python train.py --d_model=192 --n_experts=160 --activation="swiglu" --normalize_top_k=false --n_kv_head=3 --vocab_size=16384 --norm_eps=1e-06 --tie_embeddings=false --parallel_block=false --init_std_qkv=0.0325 --init_std_down=0.0 --decay_fraction=0.901 --decay_shape="pow" --batch_tokens=32768 --seq_len=1024
Below are experts of layer 6 (counted from 0) of a mixture-of-experts language model. Rows are named router (the router's row for the expert), gate (a neuron's input weights, with its number), up (a neuron's input weights, with its number) and show model dimensions 0-191. Each number is 500 + 40 x the weight over its row's rms, rounded and kept within 0 to 999. Numbers have three digits each.
Before each expert's rows: "mostly gets" lists some tokens that are sent to it at least half of the time. This comes from a sample of Wikipedia text that the model never trained on.

# expert 98
mostly gets: "E", "I", "Vol", "A", "Em", "KA"
router:471509552428498427484490478429472444556490481562568484576458512462503530489536494493490496508555513482528524469512508457473472513481537426533522440500486507533502519525485517460571498539501467499508440478505442491577457569462458490507459492507566528541443497485435529487498501516493479454465507537438568472449518506497476579483487440486503459474474599427512491518570436531519568498526473451436444618490468450446509487481615497525493512548463498545516438512437483436466516443460509548505541516502489504516473501515497459499488587500477452488528432513539467550471395435480501427
gate0:483533413497506516501491459445463478453501538497534392537511483516499546522503538508391513493504524520537589501497512369520477433499567472481509489465505531476568487545461500494498500506473523535584514436456488506490467552520530473504466453496457525460503497514558524486489480483501518597561523391522402513466536522473460529462560556519513519483507515457523371528484484549524541564544528610513512546517508548444534461495503519519450531504487466482539473461503452491518466488459503496467493472525421544523495444532506456512590483548538534449535470529567494500559564516503524467
up0:476509573476485472478549482516540524501501434468480498537461492519449444437461465475597511610436467488570526489441454509483477476470479502445512495548448565495509447476548491519475515453434473535488511402446553522589481495507561390477479521508527520510469459437483574505514443480423477490517528475544514519534503447473557473488400450556522531497543457483542537454471477525513476477456517467456457468498460473533460528537529611503494562494455510510433495535491507530493491505493460447565530539488500426519473484525502589567536512542497511519434466517448482485493518449528504569
gate1:463521511475535507491517523406442549562470472534566432517518482519465475464468429559459487526515570484531498463477518456534508415453522536473457446527567511470473532504557467467535497529505503470551494442533488465489458572500440523400504537500482516524599442447492516467436493519526525491511570561506497501513489457559442528457526566498502472504457580524446531517596511483466508465490488553480479553436468495468561509468539431557535560545458513488547521519463476490536524481475475399487459539429490528508454467476486488537569525513437510515565465480518529515410463483573487452
up1:447592462519510488465448567495429544501526511573556455526568509489474499515491510534533467501506488527532528493498485552454423520537518529535529490460514555460519461523550469566552580504532474470472513410509543446488494469482477438534574526441494471500397523500523494437464522497546487502477467569501552499507519385545418499506581481455445515506554544545517521515479539458491527464480482523459484543509496522477514456517501473473542489511445568486530521400516503531482537401483523450507498435516483508544537568446476406524545457528484498451534425486515511476584453513546543514

# expert 54
mostly gets: "z", "ş", "ğ", "Ç", "isl", "Kaz"
router:452537481476531487464503426475470499569559429557487455603504535434478502491501551478474493465450529453456544489506552474414463576490503459555577550536492479491553476541496490471499503488546467501453466498508435495538491544495527579518452556547562470529463467478473479491541553448477553482528493537506559493513490520487576459479458427468506498450496481548548525425534537526473518473506483459469459612530532507503456502497535518491509494542428476525553480471516441491492510459475548495616484444550475435556456501517417504484499612570485455482532478529558510489531492440482530516
gate0:555467470498473543538469529494528465493529559458600440495526514455527397428485493470518539493521533551608460429545490427482527541526504479570546526572441482546545507460533440446511541512492558547497521482480477513582531466551503534550465490476495539571486515530442475463487493464498563488435518502528487514465390505475534522489509492468446471436551522538507534549511498525470434465406457482485540529479536506590413487525597508546458531489555475467491475477472469519521500454519488531554561559520514515498484415459510543479579532522498485480508494499475464458477462509471513523
up0:507510449549515411506522471503460502493500411432480502552421568524525484496436503439550521533523475606539528504477557519472514582554535502533524474472490509535503530520486535503435436513432479545509497434488489499452547506537438556505473486506492419530428508477460547502501500491515486528605494551496474530452445468485540462530451462468550500455479552515454541411460495498526524443506471540547462533468518502453499494533510426454475573443501472512523505532574467573475464477507528471496547483516498415476425522508539549501473552481571529514517449427489475433504571496479511412
gate1:386499557516487538452459490454576502496513482495537482520561412451481504450497439463483520415428507568473538491531483444526561456459449502521528548577436444538504486510486516484439475498487540509485465503524498484512494449502554517536538448468491477525486468514501537481533548494456450507534409594468455432511468527556477479549472405483546550508501493476475493497453538475471468488489557479535440505464503495477436601529495438489539425451489519534508467383543473466500544447546510502524482578564502524429517491498489498573518522527510474479491487438528541487442560479503496548
up1:469488438505516524479493505507519531506543492465524535542550548511483531550516502525550522509457484471511433507538493537481527465557506478478455494498450506497446492458456366581522507450501557476511515523520533451526476501503546607543538467479503396515471490426491493518515500465511542470533484543417581476513453455526469493502587471507553465442551527494481492540606424484468456512478539507469508510478538449537507471591506453533566517482454573427517598521500526489451517492551594547531480517559425489446470494419515496513467454467448426457481518513528513478473456486466496485

# expert 78
mostly gets: "C", "c", "real", "Jr", "Mr", "Inc"
router:546495507491487439474490462494535481512574494478506489526446537459514554517503514516480528454495566462523497450547535488485493487519574488486497487601461552525510534514467466432524507521563381465473432508485447568599423583507557562468497482503571484480483489446489476447507561504482534522510502524526601452528523502426501511532515501499526463440532526467497585488540442558505585473512483452446465583555481452465452514479596544535483487512452538544514519523510502474490535495462516556540540465523458477517501422529488473519539554530496399430488464518519491543496521432469527490
gate0:533504547515482446529558429499587519443454491527493548486363447539469479530382498506504534479489531523545556548472495515571492591520518514493540432434523504507508512529453478447522523456531500557552554423516513509531438465490448592506464397521517522519532504564478446472528560468583458487498532467565485488495515493472513497467473572486541524522476572484454510459466533474537544518598498554512474475502556488537516484582497487462531498480507506515533521512446527459539486552535532528435525433514549486486524437493528494447494453487478476463528484486474522533512471429515519432
up0:442508525389470577493529450511443528474485473508480548430525535513555520538466533454563459447502476445502512422477532570494542475493465467473523437517507461503484575545478527454510472493474488460469553484470491481501507498483534473476564476511482516533575483530442544536546496533453505514490537465488532502495495429531570537545540498567419444432494479490496439486527505521450505544501530584450442517451479443527507534503419490498443451487452481483539469417518437510509483542434456564516499542552431545524562478452483480529478531497520487514469562563498418424531538504402456521
gate1:513463522449484495513561545439534558547518492509587389442550496508501479521495501549523503497500557487488544496515496526516507521491552482461497572464462464467457455485570445516506602525527456533491544492493561451512502488461452545488443460481461454561510502533510489461499505503512476551508549492517521506510529477473494542550539552573449462544515474479475510544520402490531444457542404511492548522409455507534479544552508495480541421527447576568511512468511538526476549539470414494535509535559459537483506492518448521523492537575513472506522568562560481568485403563503503426
up1:479512464487544488476468540531532474480544481460520509493509449533516480457491530457566455484419501449537455471497528482462560539492593480444548460411494459505478506541433529495557577415473529494432570444457558456522469493535476598499491450412498475493485489478513547502520488468529464556475442513495578545502470480517543522491536531532566500500552421440486526530472515438566522562509568477520454525564500456523533488561503569548469426528487483492532418492450544465450558546530478496469482507555487480487577457474497530529428506495503508574534460475491487521515574431505498525